Below are experts of layer 4 (counted from 0) of a mixture-of-experts language model. Rows are named router (the router's row for the expert), gate (a neuron's input weights, with its number), up (a neuron's input weights, with its number) and show model dimensions 0-79. Each number is 128 + 32 x the weight over its row's rms, rounded and kept within 0 to 255. Numbers have three digits each.
After each expert's rows: a language model's description of what the expert responds to; "gets" lists some tokens that make up at least twice as much of what it gets as of all text. This comes from a sample of Wikipedia text that the model never trained on. Tokens count by the router's weight.

# expert 25
router:118134096157175109172097084105152068135127094187093172112097130129133088159180084111117102136105093108130114160103144135101119069132076169136110101105097180092097104106182114122127098149153101137094134140180044145143124138141179041108136108
gate0:091124100130127144140168088114163125109097107177144174147114171131100065168110150067082153150102122141157215146102165150149134131121125148103118153197118075134168077119101150063128127154112145109166122211123077166128107083078144129133114157
up0:165178139136138160169143093125145137130162135083068130147116194133179142103120130109175147125098133148084101088147165156115091147144127141108131114111168113179115140112114114151125111097194134123114139137141176142126183059113137135152139105
gate1:058127115161131126153144104164137119085135101138109102151131091097161176068167096082097169081105139093099170146103140105169124147117126134152093104149140154131137159107135171122163155161202053156127169146168110162076116071091131124069095173
up1:047121093172184149147163097138139116096126102134111096170127104075142122092133087105076123023120124090133142154099155101153152140098163110150089111112102109120132170123110166113166110178183084187125144135158114189111094135119135127087111152
gate2:142098138137120170134130101140107165140061105105152184149127089140070143183126152145103140178086178133152121074141142106076059128138171144154152113174144145129123145134086172095125082079053173150146099075170186141134137174149114152199170134
up2:111130110178104127083161110139179155136096117127095145111148146124179108122150126110102123080151104184085114065135083115150101114116094122158123129139147099141144187124142091092136140120144099158096154170168154061066168070111095185155073211
gate3:149120121121110151148122147149150109164132076082115072128163143134157188100066155134148126139101144065153110102144087143153149060130103105138092128133093122173123080119190108128092213106169112109165092131065106154140106153071103146138122126
up3:115144134144148104123126085074131143115137143191084145162058064148114130122146112123134130105171085155108099118114166084080142167094169138130157099172210121106125181102084129158187067147148177118117145156138132079088116146124097130118168129
gate4:078151162132137137164174119158129114103094114150050168160088111036138152120126102075142135070108153124138116180146125089159155122081037113128196138088134142172125144096146157105173113105155126151116099171106110172116139124076157196134143148
up4:120135083114155129082139128134154143135147092052128083098124120147150102154112149135153074167164122079116124109090111155114214128147091111138120140149157105099163143181155062159066153146137173104166161189135072116142140081091167113152132150
gate5:129109131057108144107119132124168167097177200151142074109158073116140173136181114074046094140128113128169173140139141123114082129143171096136093095148090138111124137133109160114134180152083128123160121114150154120177086112129140109078107126
up5:135136147200128103137098143165106116139130143083063164152137147113155134102108113122147121120150148064086097174112153137180190125126067147126123136111239130150132156151159121131157154128157163139110125155107068178074156094113110150143089148
Description: Sentence and section ends. Full stops, paragraph breaks and == heading markers that end a sentence or paragraph and open a new section.
gets: ".", ".\n\n", "==", "\n\n", "===", " |\n\n"

# expert 11
router:168078107123075173078084087119155161150085082131168137138141090163164129148058159082141184104117186131076184089190084159108093161154137142119056133119136104123142100119156176149169185100134183140096157101113168047125098135126125186155131120
gate0:128141152126137116146135079140151137115130102125202142084099120140093118149159122130112154119133132162172093050134217084157105232133109147110132122129111155119083186230158132109168137103069098046165082159145138140085144108127176159109163132
up0:150101145110145134165081131152170168087121112100135118124132115100088134126042140156138144112205171154142137134162129113133128140127056114095123175139074113154035091121097085110109096167161076145148134056102130159089129126096136130172074079
gate1:151102122169114150162144143151047085108080151064102106098116105145068178192150049141180124159149032121119057125154144109115115103170153142128164118149094112151063149115104132115165183103149120180090125146136140136124116128066121128181091161
up1:111158135181100108195120098122163147091070158166133121134084119141090165044101115105108145129128129106163165151099117085102129111140135135197180136090192167147076186129119178154100168121138144122080152157130148155150150202100120170118138120
gate2:124190117128168132122100067102198134145068151165112115121073116156147139125147128121028099142067084139149141122100089139153086112094144090153116148169122061175120142128162146192144100162107092174126122144146135131162196098148126120151126157
up2:126169131149172103117130170146155112073134131075152108154098039128158090136082127116191082133128131147126082181141128149098162178103077135149147117124162179122154124162076119150113128137136140139151105180109191126157131090061168102144121164
gate3:100156057164158161141102119131115167114116151162063113107079159165118077190166073149048105101158091162137136167076180130171130146068172098176120137139108090106126150150124116117061144133097127126118072174157141101116129100118147175143152151
up3:113178153117154103163096109127117093111098140154092125064124067144151122140141151145132115131134159120085143130124160114099100127119158106106137118131168194167147157135112143142161164125159087083128146129132122100168078089155123057116081075
gate4:124137093152112040099191123126176154120126169134087148103134100104166087141128126050106042122124157131178151133117152176132128127170156124087151143077085107178123103077168107139078117185134106127153145114164091132193132144178169123138119126
up4:152089126103157026187118135085149131118155149139141136084076170108180052130138156098099113155110155121177134155117139159171082155118088102077129132121135119146154085102105120163075103149129113130111112108142127129167112143116149153097114165
gate5:111075137085101107120145146135111151131105133150112137161143100094061155104117169089134139126123086111157160161121098121176101113132171127183132124087124083130143142178106156163172127147095128137126044121194083049161173074142177077107141150
up5:117140182103084142136114176163077130146103070167091094155103186144153129110130124089143112112123116085159081088112159082079160164101098153142167139137134086132086161148094191098160130138083199097136136096136161098104126187102133089093098189
Description: Common nouns, band contexts. Word-initial common words after "the" or "a", like Men, due, war, guitar, United, often in music chart and sports articles.
gets: " United", " Gu", " S", "%", "200", " am"

# expert 59
router:076150123141082119113089097110128181148142125066179125129091111155129085129194117116130168135133094090110135157114108151115121125163092165132109125183103128119115070144104114138094204099148111106169147080093121157117147091132126118141156138
gate0:126150158114058212164140106189116118158147158180183137122107144106175081097188105104130171147156105158116115178078122159114180134144137094130099178135150117139093113151077114113168115146157123153113183111196144132076144145157127120064197096
up0:121103074142169074144116117075151103077105100128049100088098130179099136121096160151146089090109153135083129139177116115127071142119157068145154084159107101142126118083121190090123178082121141199129120130084126141140148099104219152138097123
gate1:156137131147136120107148102163132128111141142114122111173129130134135045113061167132141097106165140155178186190110051148169119084112118136159120103137161147118137125163140133148096112127129180164164148083107155228127142137160151065147114118
up1:132149110155138165122122126143182136116123153135125107090062152146139088173081171170114079143154129164133148143125077149149161074146101106193103160143161151083135166135208102077087099094136167101160141113115115208145143120160134132110134084
gate2:120125150106099147171125159106165122170161151103096121102126159123147094144100088119163122122172169172134099219075141084140159215102135128123114117156084129112164088155050114137158132106177140111109091120180106124106130117149127124125104170
up2:109078177125144164166088138102109123080178071160133121157106164195131174120147140148135111114088075153080101111126130148099094160150114072132136129169144034166101106120160103137103070147173107118137122136127154099129125079124147119135085094
gate3:160179163161098117143149191163068195141151133107110147181124078165075073128150116109131156143117094119172152125076157140126102117193131143096140085118128120110090104124116063129154132143142143108117082125108119075124150105134166151119159162
up3:096142169111084108123110106230153094104119101192096135127130129133110178150133140121154120151109178197104099143181126174127155030164055082121090096106122146125139132089120106121088097134126134128121145119169109114137073143166081117111183110
gate4:156163081170122162138139149121117199121169140089108106067099107088073183077128120080150222069186108147169114113164107154094160153136047087186104151124108144123146146107122174175146138118106129093109097073148089191113141132099166166090116118
up4:134214124153056126141157155040099174144157108139205104112160116142101178114138115044142177104158117134112154075157142101136085119128120132116088135128106121123129146131130147103131149107095124111134126150158139176122149185086137149140111141
gate5:141141164069143123090175164149205112132118114149105170133124081136126093131126119152131121121157096162164102129165086136151136148185127134137093086135177116134163180164120129106116121100136119162169106164161159099109092148072193097174131159
up5:103162168115175184140096145159157135127130170137128107118101125148204143141116102117105084148174119141119051156149134106113133149130103133158103106093148129130153140163149121121088145090171113187108156109092116104108159142119161123099198046
Description: Infobox fields and units. Colons after infobox field names like Region, Location, Running time, and units such as ft, mi, degree and prime signs.
gets: ":", " /", "-", "°", "′", " ft"

# expert 31
router:096096108107102137115074113102161147116136102083172100155116089130098194116119181126166151152140151156130127176155089138117122099099085107208143154089183116146128200170169151138169163132119118124090130127210115092123135104112144151136136046
gate0:083096125129146141150133138192112063098132150138132088153141177104131194133113139122173165090096069144156172189090131132135144049134052133113131150137121225170130151145116088186121091111152080137135132139138151064129125109124122104073181079
up0:139122154150199166168101119132123131085120100157168165116179089173130152078162130165129120142139073101086155081129042148077070131158156077168120113106114121199164102130105176138144144155160064125125109090153108159127157101121163143119170116
gate1:141129112132150121134085134102103155073150075092160123113115124097127127138222157149106104159109113133128187081111146128145116175085140100128173096101126140124084104134140171184076139135150122147141109162150098141126164138128123039065130103
up1:130168113126123108135160085191132159106124144124122171152159155122108107095189136110091123151133142152163227120158201128144182189141155084127128165161119130139117125154102145149066115145180143057152162154162143104113127150099089108086106082
gate2:123101138154146147137209117079158115105128152119159147128135094157193151164148136031198188138132119156116108128144075145121163143091101131111113181165082118130173132068069138089127091105109063121144077122129052157127145096139133124150156091
up2:143162119136092157219146132143106133161075139145205126127145098102180173164144129149128116165164136145131071146182122144086088105096131101129116153127106109066099089135110137163107138150160091144151097155098155148109165101081124123127168046
gate3:098160191162138136113113164154161147105099168134092171162133187140133127145111069113169112109106115168128124114143197132143144128046103164086130028124108129121104147129109182183114140103157126099110118182148150141158174124080101136094208102
up3:125127103120208041153160161107075111197129145092123117168127142077099116114088199122109123135134095086117159142156146148092054108105077188119093176216121096116164135145108166100129143154136105135106096097127084074108130139090104136173120141
gate4:087159086139152147106097177163072083104140126073148094100205193149104163090153151163113134125131124185120148070130063121117143179128129080142097153114131114130134178162080091065080168137111145150142176090061077149136125174133102106108154096
up4:059163139115094134108098092110092139118131133133143150142136176100130171079176097159104130144131103183164110109131095155154099215147118080120080132141160112115165116090063110117128185120128162118136164136117121097099114158130089091150140136
gate5:137185107113134131198166178170106140116110096096144176098164111115049147131106042067104114161129123143120122186148126118112147114127099106148142094145108101113135127100104114086152154069159143153098106187104125110096165121127105149178132156
up5:117107125087075136145143091053127104064082104139156077094117099161119109098099098078135124120126137136130118204106184130130093164131093131135101091115067045184190152140099124163118157128112093166179127157111080170087102103170117133093139091
Description: Mid-word consonant pieces. Short consonant-led fragments inside longer words and names, especially p, m, um, s: irreparably, memorandum, Epiphone, Witherspoon.
gets: "p", "m", "um", "s", "h", "ac"

# expert 5
router:060123081108212078129119147164163197135122122062165123115162157175114118120112129106164146202134131163088104160120108106182109156111153158182098190155128127192055114101103100129144178100088106149072138122134099086126100096135169149143146080
gate0:088116148091124139141118128131093135113125176121154125103105157080106089082166125112124150167074171219128070086171142141138124086131128089115073155088110128136127117129147160150135106094157095131135204141092148146193103067094110150101143116
up0:182126148126205105100180155173155103132139101197088127162131105149104106107099159097160121081143102042173145188125091103103123150147114164113109091168144132126122131101112126163161114116078139121098120128175093126099153102129183156211113184
gate1:098155152141178109129166129125092116116120193155192069150135125131104101115083102134104131247125137057072082125112125120084132177121092159119185134157122083109130114124110161161145095150118078114164135136083192122125086138146114134133184170
up1:174105141090181190195073163089100195122176093126117125121092121190142094131083127151120149143094085079157111160128123138073092161134087121138165081109147107073176118095090113164100120114106091132121126150158133090110140126096143096165124068
gate2:090125143167148153137169140117089200086134101116150126136168119131074137099129138137142141067102173145092143100092133175149141111122141104129132111144207083143167119162145104122130166147148069145114123135156143164078086116163141145155117145
up2:150100123120133151115141126099086093212131082183098070152143091095138143121120119110070179194120089104146089147187100154035146190124077114170119135122116191141118106107105139140110127195113147095118111114065155118172174113114125086129128142
gate3:143161092093163124115128136107080114129143095164142114124100128086112124201092112061119148158168070095160202154131094091091148144155107183120120095107174138159147113122082162178201123074103105141056146145126063153099146110121111082130154109
up3:131101159080088106139140147188165137111091136114113155207157142132143137094116134155148137130069131229099075067115180148133136158102182068105157151145115147197139100136130160101156119180162149079132167142091133086176110125144166161121173106
gate4:087145095156156098085096144115108154122119120106101190177195127131177166134179119171105143104171155083137092204079147135073168134145145149122110124118137123148153131090097123119118087135148134139130131139169204141112087215130122149161113149
up4:115130110147108117079147155124103148135127118074160162145182153178159148155097074108069157198106170147179103137070172138124185119156148152112108125096156160094131088138083145081196086140126115088142156168116184069128142185091074169170145134
gate5:108050122119115133165120098082137074152109101139142160117186122136128094132110090042147120144031106062146076169070152118112149148097182133099143101114137170107092181133103103114129121149137127159127084093127090132163136087152131149139073161
up5:153076104191097151138146205100142105146167161102084173106163137153200108151160133098144118152061085086125110240155193080126135104168138135113145131077116116138156197135094142079079144194125125154161049120139086077119099118132081158144137126
Description: Prose colons and as. Colons, semicolons, dashes and "as"/"so"/"where" joining running prose clauses, plus mid-word pieces like ere, ame, te ending words.
gets: ":", " as", ";", "ro", "te", "e"

# expert 53
router:093130118119150091151149156165136139092118083124060157137119159129143177145208140181095126150182083110133104121129130160166120148176083137160111073128106127123161130156114050096143101116142068103135156126084074182102080110116101157138093143
gate0:137124070069168099117099129028151130140179136167074109143138149109137144112080103117183160093105127125093097015124139108115105179166179162116165130120131077138183114056123139117130120129092141117122104125101150116133120163122081125134126127
up0:113146129204124144132158136174122149117084089091141137116158090142151145156189163151141091153129084116193129236108124132163172107125071136093085116148069138127086134177157081144129144120155096139139151132127112128102171063136174091126103127
gate1:155140187139133094099170123099045167135125180104136132117184143135119131179131162158136148136081101161124144076168155113171131132139080142143128154035145142152140083090129091157170191142104089147120132163135113147137154148128093106148151137
up1:178078157127099158145151149152093106122121171082196116150168105100130089175138165113153136167078054140158115097192134126147101119135104149140107161047154133102131096086123091132200146145115114159173122119112149112120102133111099081134125130
gate2:113082116121096072139114178113147094135183130154130147091108140078156106130111118114096119072130143130028174146115113144153151173081137177164116089128111119163113157109106121135123132152052151104148119123148098195168146106098174118131043149
up2:137198118140126124065083050095166127104130123114125158094094115128165067104115140109106105125110110091051163162167116075108165134134150136143116198089115179151139160156169116070116078130092144107111156129193081106098157135098086147136139092
gate3:091132125102164089120137137226053095100129094116131047084144112131120204149155148153101102152088101081157133139174163176097130064118106085148165132133127131077115101100136118079084100149150122068112133138167107123075176160146082136086146078
up3:130140123105090137174120129130089121109108130146116100079125024157082146121133111195159086108116144107141129103140133133089161107115170157117171135107162115121147154124136119093142171134217109068115188121109140152114130135128106111087176068
gate4:113195173178089145166112151079150176134151159135103125204144102046122108117124140114163078093142114073141132119161074106116195118115110174136150123066143106115126110126165142149131128101081125154096194070072076109183106140103151134149127138
up4:138143125186144093178170100158142152108155202141090142183150152095106067170121102152118097106106154095155191139129136119100130137134123172092065105131120126098105140098174146090166182160095082176111154062103097151107077121134180160141154167
gate5:104200163100166090095184179155110139136090133111159120157175151176111130066105146162186119085147101178193122113125188105169164177117147101091081088078158105133141098120156090063135167152135087135150160126149154110110140118099136072087114133
up5:136126172166154141113185157151151118171153113177095142119080064103128102164127172137112157130161175175143147165132060145169118167113116155084116105077136100149123134094080130138126115172093169143168130084195139080151151126086175130140116123
Description: Line breaks and years. Line breaks ending infobox or list entries, and year openings like 200, 201, 202 before final digits.
gets: "\n", "201", "200", "202", ")\n", ".\n"

# expert 3
router:164115168163121184117084120132133112183097082091077123121110124115132164167111166116185117125128133070111150080126136070189119109158147100198101132129128074119108182084191210105179151097127170126158136119095129071146110133133136160149103151
gate0:141133115141188167136093063105188110117083121127113112099145131183081132132140140186127173133110160123210139134099137132132105125137127100130174124144108136082123150028094114125152076135148119088097135091105079160120118155109157073203094126
up0:160136153163112198109109069084118129129138130116160111124098111074085172140152109150149111186148155185104115125097106145093090103075124133115174131128118106167182146189120102109084144106096149116154162167131162146120052116110124141067041160
gate1:153162134186072176099083158111112156169151120180065187068102146037174123128147126146138120109121123133103117058096155106111116149068137141119106133102081115154138092116174084143174080176140100145086127180120054134138142110183157144161146139
up1:112161084142109137057042133084114161116147115131102165047110159105178177101127110150123100154103139093138101062095122105087092126118164135095077115137112130142125119152158087141170058202156139158081091117111068128127139129166155168218139127
gate2:156077126072132149105157141072152150099072144159177099127137157136109116147077166143118092144137087081054188147118169137133118157102124174154139127112127135118086147141153132144038066117109124104150156153175126159145161076115122070157041172
up2:139098165095121122160196104142125132143123160079096113146158109196127116159083198173199153104211101088082158144071110112156129125137160093115100147157179173086129133099116109117131162141131128136127144136126059137120155107047148151084127103
gate3:151126146134116137137083153103106153188159103145156147146163146139114142118120060133099140151104163134160125167116091131170188152187048081168106116139145132137146171122106157139117154104113091100093107162125100117123117201122128121052089130
up3:157123180110167134142160133122071105106107134182129125139083075075174134085106134099154184062126107091089115174064151109107064080117141233137107142147075094171090165079108106080087152123150159150140105161143200125158142153103170114122216134
gate4:180124072099157139128170104201119051162120099119074156114129096158127126122136105137098119093191094177108124141113131062107126101141103175130120128171114093117106110107102102210109151163147022157130106139086096133117111167170110184120132154
up4:112135161137150129154103149172173138140140118180101125072131119141153119113120124144142117122154093103147141179127131100103137088135115081111138115142174113157131077079169171195069138132137123093043210157166122061084056167118102126105157140
gate5:114105156071142143108097116153178131111140158106100080110099085087102128145138172169074142103125097130155139088040086153122141151107142128099130131153132140124083146106127148178082114080099148130242066151088096138104126135042120101147104117
up5:137156106173115198055110205105114134127212133110115145230107080041174129134123105108076202114150102111123133085132066054107130133132172175123145088131083152104123127153107107144121147107090111136118107105071130117162151125146085173155143137
Description: H and consonant pieces. Mid-word consonant pieces, especially h, ch, sh, d and ing, inside foreign personal and place names, such as Badenhorst, Johann, Hopffer.
gets: "h", "ing", "d", "s", "ch", " H"

# expert 36
router:101225113118166146139139158168082141163174177113142124160089129128140173131193131164164128193098018102121091140093190159122132101171147117136149162102138111142109150103099103125158104123168048142119122121092147172146164125116103098161191092
gate0:154108109099095079078153098088126163126101163177149108124168123121119135172161111101148151141163105152111078161092111113117124110101155086139052163089095076059107140168116126085115208151093135150087145095157111073079099134097118070095123161
up0:094145136143196155170118176183126111133158065096094168160087116154129121085084136153145127123095140109152163107136157146116122130150102136105197096153167152203122128081176129218160069127133165100149137154072163181188169129189137136173110119
gate1:076106126116196148100136105164154131114146125150119158118076147140139120121146101161110115112081151109180115128101145004125137107186086115123117127156163117090133155099135129131113135104127155114120127142169242092120124107087159159151117137
up1:187128158117074152102119138107069125152133160115153113150169098116102163106106155117158137179143097172110124128168079255152138136097169151140186139110097117145158091149107154124139163143099112144110090124085054144155140123149147121086098079
gate2:112160144103092146125122116123149130137080110112136131112108109075122158137071144122098083127121081105125132050159158154167105140142115126149123130124131131129148097102142052119112113157177192087177138112109147206114128118139142083119104108
up2:102118102158124138148141103202103137087178134165111122117165131143122116123123112167138161111119124174114102181105098083099152149146136090110186135100104152142115157105074204171162142069099104166067130172130112086168148153097118142108111153
gate3:142118097167110147105176079127120182131145038134109104109153181120126123119115065136104137144131129107128144171094164063174133090101133132110098126124116123103157141200099141085168166098152114126143125104020135177131131120172100127145096091
up3:140112064141106122096104071126091070122123113132083133122112089129164145130132170129138045137108146110105093138155082162102163146101101078129125144181051116098182104092143098167171096152139130054138162078093074120139156053136171124161121109
gate4:143125125140148145130090164178102117129139219120132146135135181120137140129119102080109117174089100131183148123069178134077051113131115143119163066095186145132133112178067133109094106058139059141153121147117161154139107168117163141143142114
up4:120177197125140119133099140193071140129137186160135131102172105136121139099150121082116104074080102139126062126074142114117014074097097170129167088100190152138119120142115165193101104191123104174110141126112110122106142151145137147147174108
gate5:173201135148172180139098152163125179130162149103124104143136145139110155146144111085142099142107185163178147152069140157111158104083100164106110110091226097170158126170151119174099159152155162160163129172106133170083128121166129147154149136
up5:104082110112064098134174079094153057126101129143165188128090138140133118116110111141120153130156123103095145134157108098165083171183136113161159149156060140104105165114097138075140111088138087125124125107127138102141134123078140086118082150
Description: Table separators. Column pipes in wiki tables, mostly after a number or name, plus list hyphens, semicolons and colons in sports results.
gets: " |", "-", ";", " -", " –", " —;"

# expert 45
router:064142109053092126099129123097126102154087189160119089142155167121159080127080075130119169084162180047110080074142076168150128075175163123087152122174080120140132123133136164154168106106091169151118138139096126132145154101098123092102164201
gate0:220104103102128166133150176099100066115174137104141130116132111108115158101192127114131162128112176112147122156050135112127137152153148109128127068183152125107126097091153170131122091109132113105143115097074137133079182168108146118142140153
up0:132175182119127096125117146105138129155172112144104141131156141121131107107117090154142080159131137118185136071099115146110170161126162138107082119118163103171134113134135085062127113107201106157083153117141218179144154111138162143125126132
gate1:124104113142106128124128180090026104133120136118127086137158170136155118107148100117141170155155171126166087137066140103115155070098173129135183129159056155104150116136126131146128125137143082139077151154093102125151166105155123153099175146
up1:138167169126118075117139113172128212154128137116122164118129104128090159144096160076145168220135097152092153133126162137131089161090112109080097083107167118118126174064091141122148150115144112124105128134144103160140142103066069122125138112
gate2:130133151175119135143162081124081150106141053146169126119116128088152165068133141108129171071096144102105162189041151128195062147129136114097199085131166094130108156166141131106151129108125107076124124147122153121203144111103137088174141102
up2:092144108096137133115128102127101065150113176162130155139085116140102120168104113167112085105051138166123138164169072130173104126138083106139111058168124242150127126112121154124078096134089143093155105093114096119075103089130179087131132124
gate3:144118140119094166167126151176119169115163141109118111132165156131093110161190097111108101066133124092145157148088105104094168219104115138117129089184095109137113102149126131092122145137148120108136155108095181107163086140157110158067123135
up3:149118116137086111146163127193113182104110128150109125109160139086109110085137174129161141108063103161149101159170206104118118232109111114077087134097153073178063163090115097139139162150121169085143098045127155114137094163137126132129133115
gate4:084161118088147121182084134147127154139082119096186083172137166086255118079126145134124128098121158148076127152104101102122084073133123110121114146134149093137100142122138140128156102148116140163140171240161101161115119095133121073133134221
up4:093154116093181103166102148154125160188120124112132093131144129128198090079138108107142145089126154140088118128078102066155103083151145123133141181150151076132069139124072163160121061173122153163135133175176106125153146149096071070131113177
gate5:146101124123122098101135162130138152051130174102098145078168111166118102155114136177131108145142150108143184142067131094113159110110096137108132133083106146087189139101152131163132159063158098148165084166184122081121094150121116080109120138
up5:108121138201152118122146152108101113219141113146141168156108173077126061190130073142079152161130132164139112094116156136166087118096144137144121131145091127101067144178134144092154138103167163133120183124064070141089207166109086162116173112
Description: Nationality and region words. Demonym and place-name endings and geographic words, such as Croatian, Taiwanese, Louisiana, plus United, American, North, National, British.
gets: "ian", "ish", "ia", " United", " American", " States"

# expert 58
router:092128106095165154096084126125114223147147170095136077200136117119167142157081157077099170106145154146126120084151128135153128152180093160133074079100156091152074106082167146131140134104173121161154152108082139077078119099189111112119100143
gate0:180137116108180079162142140120187140173096125118168184137123117096103117179170098101109141128133127137187115104091172113204114148130140080095089121130163095138110166121144109158080141113138174106129123139122108117145187082165131086182144113
up0:112172147138191099147142094129132117151153132104109109187098134113111116146151185142093134119172130168129143062153191139218115108138151044094136136136182092187154065163114138128114152148119159143100139102114108146123178162141157143171173084
gate1:130079117100126152188134124153086152121103117110105130157152118128119170073146073053101132134145133154139071141100055096166229118136075074086134107172101120157114134124096096165136152102105151194073149114126109126132137149166183143145194148
up1:133151171142115117068116156120148037132153120126124124108100138100143123137055186217176103078131135133143186132163166142083073102086187192149098137121177133119140136162164163096133110125151126036179113158103152105113095150075092128149058101
gate2:119148150139130124127174193149103109111067140115166126177114136127138140146110123144146086166133091068127158146159113115095145078136099110054134084130115113135115147133108129122127114141143093139130108083131074106119131135180127055141157136
up2:075181111119137122180109162222064084085162123140134076136107136131119119108116119123110055075173139159114151122134142106150115149107157132153105138140160139108100174168137127090100115091139166145186157132096100055133144094156098081172096090
gate3:123113152159162132173102123082151134183110134102174135174134188132110117130147156126129104141111098146112151165123187118093178083114091145147153159178101121053112111149082136160144123160141122134133112063113125107131098096128105092166098163
up3:147095127173167128167105083131174138137092125096152126162175183154111099065121148145094087154158115176090174159111139163160182072101113135127171145154128115060103119110125158178114135149127165143126154122084142145126129099118129078144095148
gate4:082169126125158118072058123110089106035159123123126097119081102107138142149110137107100088113163131165095119149129172136219128087105111140158165111117160112122129127137162116077100160133190101109158131163135109119166184107147085172096148110
up4:122137142173131156168128158178123181163119125114120172154140143130136162091115161128169129082106150149158106189112182104076143138110153124080155131159101182111081101144146171088142110100157147119050135114137143134041098133108168069126085103
gate5:098157169192163105107126112162081099081135134138153125156112092091110131073118127136164159100083086126143118146108114130109107101158114157131140109119135117133013137159151103111137133118146152093125168135070152143147167136101114087092186124
up5:138125118139114150113105138150130178139235088096200088141126161150151109121121152103088132129090122108152198138098088060107156146154114149077151104158104148113169113121120120123116064115132192110138146162100115146133139134126130118141114146
Description: Month names. Month names in dates and tables, plus the piece ay and some capital abbreviations, e.g. 30 September, r-ay, Pr-ay-er, NFL, MTV.
gets: "ay", " May", " January", " June", " July", " October"

# expert 46
router:134136093176114086106136154129165096146189155167066092144084170125125087104129097080174082132175128155148053127120097131163112126140107089121204082185176171093111139131158137084157135138167125130152098149163150165094118136152150088119099149
gate0:141097134081167154126089137145168120125126133070127073174086083140153154122146116096146118131154114048161146136117144090112104143117137111122124171134144118119076120168093105133101128091096062112158125167085167164125101160144141143175165188
up0:152145145100148100131119091155159127136134090138123146117077207157089132053111103134139107074117141143143096190132127146142133170137166108080144163141102027093119124123141155153110172083168128160153143113116139079171153113178093106104140149
gate1:133091095126139227063084097078114132147195129110152126086099120143138093143142081153059110067128059100140126098115163116102069107109120132161157142148090185097131112133106136156073113135075116105082134130099143127076102098110160152155167153
up1:151145102188120232115111143150097163183166100086123106084140122149094133140138111138116123106161124129191128108132132105121158129103149170197138141185102187096123077091047080172126108169106140095073151162104111122114120116127204166129195138
gate2:155117156158142160160108142128113083135098173131122115161169162145098139144121125153156141125107170074121101153139116084067119098110124036150149078128184108149110122127147129082134119158127201103111118111156129169185173131084111098168059166
up2:124135186198181142151169127088119147136178122136155053130117164159070124125136106104138142051093091058137118153156121140119138151132133072131136121125136145145122145163109145136089147176201176130057140063171078119169171091098114165120065127
gate3:153132138110154109177112126086181137177123127140096129130124130119129052161161115077117113077080152174116134129161182145097151117159148120173136092180108128175146122087127031087076108169127167127118108120184072102103085069210092125117079093
up3:152145138163173131164156106070163163189110144130153148138153156139137102151139130090094090117096178195127083113174173132082143089170106130130195169152095120154142115093114081143113067129118131112150110077153118113109098052107113119096159077
gate4:191084073079121139153125131158154149155100107134117114106123158158087095120117127087160143154147152096117134094134109120124173112109140081108101131139078103124104129114108126167161144095121110130126160125156140122176152132122140127119076133
up4:132156102176126121147128146106090182145069123075093160117140145100126164161160111108115147135128172071219120164166133100097168150100108116121108117122118114112208169154084107126101154095090157149073109150084187118144144153076162109117127119
gate5:094125161082144122156149151159135098140128124187164164131166142147080169148084184111127085134156168162128142160130128170118172112137153097065127129158125145105072098173077110138122142109174109163093129133152120165066128091165152109185116158
up5:113076124128155153159151144145082119141146163211120147101155125153058139170113140092125112128188165111102139147163140153115162125151117070132148121139117201116102109076088128084103140082126092119123121103163130147092164098075166101185112131
Description: Prepositions after nouns. Prepositions, overwhelmingly of, plus for, with, from, by, following a noun, e.g. outbreak of, purchase of, Petition for.
gets: " of", " for", " with", " from", " by", " on"

# expert 30
router:103127110056094114118085109128119090168098163236084088105147081145147097173093137159129147110162163097169104163158089135155132058179111101070175169138079107120182149143131142136146101115148162158174108143109146145136150102086156134076167160
gate0:211147192191100126172184098167153118126100199131079155115046148100106117135152144106134088121116115120135179139200139088125136097163139150093130126163178116112134129148127150165125146102094088161143122119138196112120109114147082155074122105
up0:140072134162082122145161142143095126093124079125087131129172144141087138142085119133076146153123103127098081138154125156137058163119096117103071066146139101103131121136146116153108126076098186159106127119133125133137133106164163136141188085
gate1:185079169105161174185117188123153141134159147075174168070062131132119150174144132121115117128163117120104170121116094125121131105084100129070151103151077168164145124116130089146125121116073132128115127105172113122135109093115159174135156137
up1:125109133097170139092172111162139145150105119119113086093158095124113121169071133119155133158136143111154097174128176201143166132113059071154096121117196149116087103095120108137119114137193138136110059102145108102144106065195041114165099106
gate2:149140133138144131160146132140056146114157087131082174126127127120114133091105074120042125166085119107096099110177140169154119137164182120166141155141118085139155119109125172117119101157130141160111109190155156164083129132139126160050098139
up2:157128104178081151112148093102138111061117146069140115113156099117163158176133053144131126137155107116142155138129120089147181128088137130109143107124150172155186162095166103132077104148085143050126106032104105161128124144092110126125093153
gate3:124165179106086098133124122085193089168128131052113127201171114159134168074180143201129160124116114110161127119140178139146173146126143125148140119042146120100150116160174132110132081128078095132077204135109153148104072095132153110109123091
up3:198139123135115145112126135074087135119133070067161141182149157089145165101075105163114178099064190104109186134145131093133134136114105173137087123085106132129067138134176150142143111129147091092107125140179136103139102132136164085082123149
gate4:204173158133120168142156033088117076081161197110117141094153141187145137133090089131136050112193125147127144115088122119102186129149161109146141102167135162170157093137129075105188089118127157128191179114177155151110143104114106100157107102
up4:146110227074122182117099095124123136179109109163099142121135112147113139114149135110104149173155094143154113129136130157091121126136097104134127201141152130177133156124172144103175130101201116114069125159140174119147051145081158122166123095
gate5:099106096131138125191137093158015121117127102100099132148131151139129144079166128153124118099132129149123085119108178118125150171112153196150113146168138109156074119128115140093116103140113159112136149139096141127124096131158091066074140126
up5:122101109113142171121140094139186099075139150112149182130153155159119057130081208110058063156157082086174103124105120159119126104166164156154148144110153108139106136119102112107133151150078142161255129162145145166131146088073089105114113163
Description: Adjective suffixes. Adjective endings and adjectives after articles, such as religious, unusual, historical, Indian, American, international, unknown, other.
gets: "ical", "ian", "ic", " other", "ional", " American"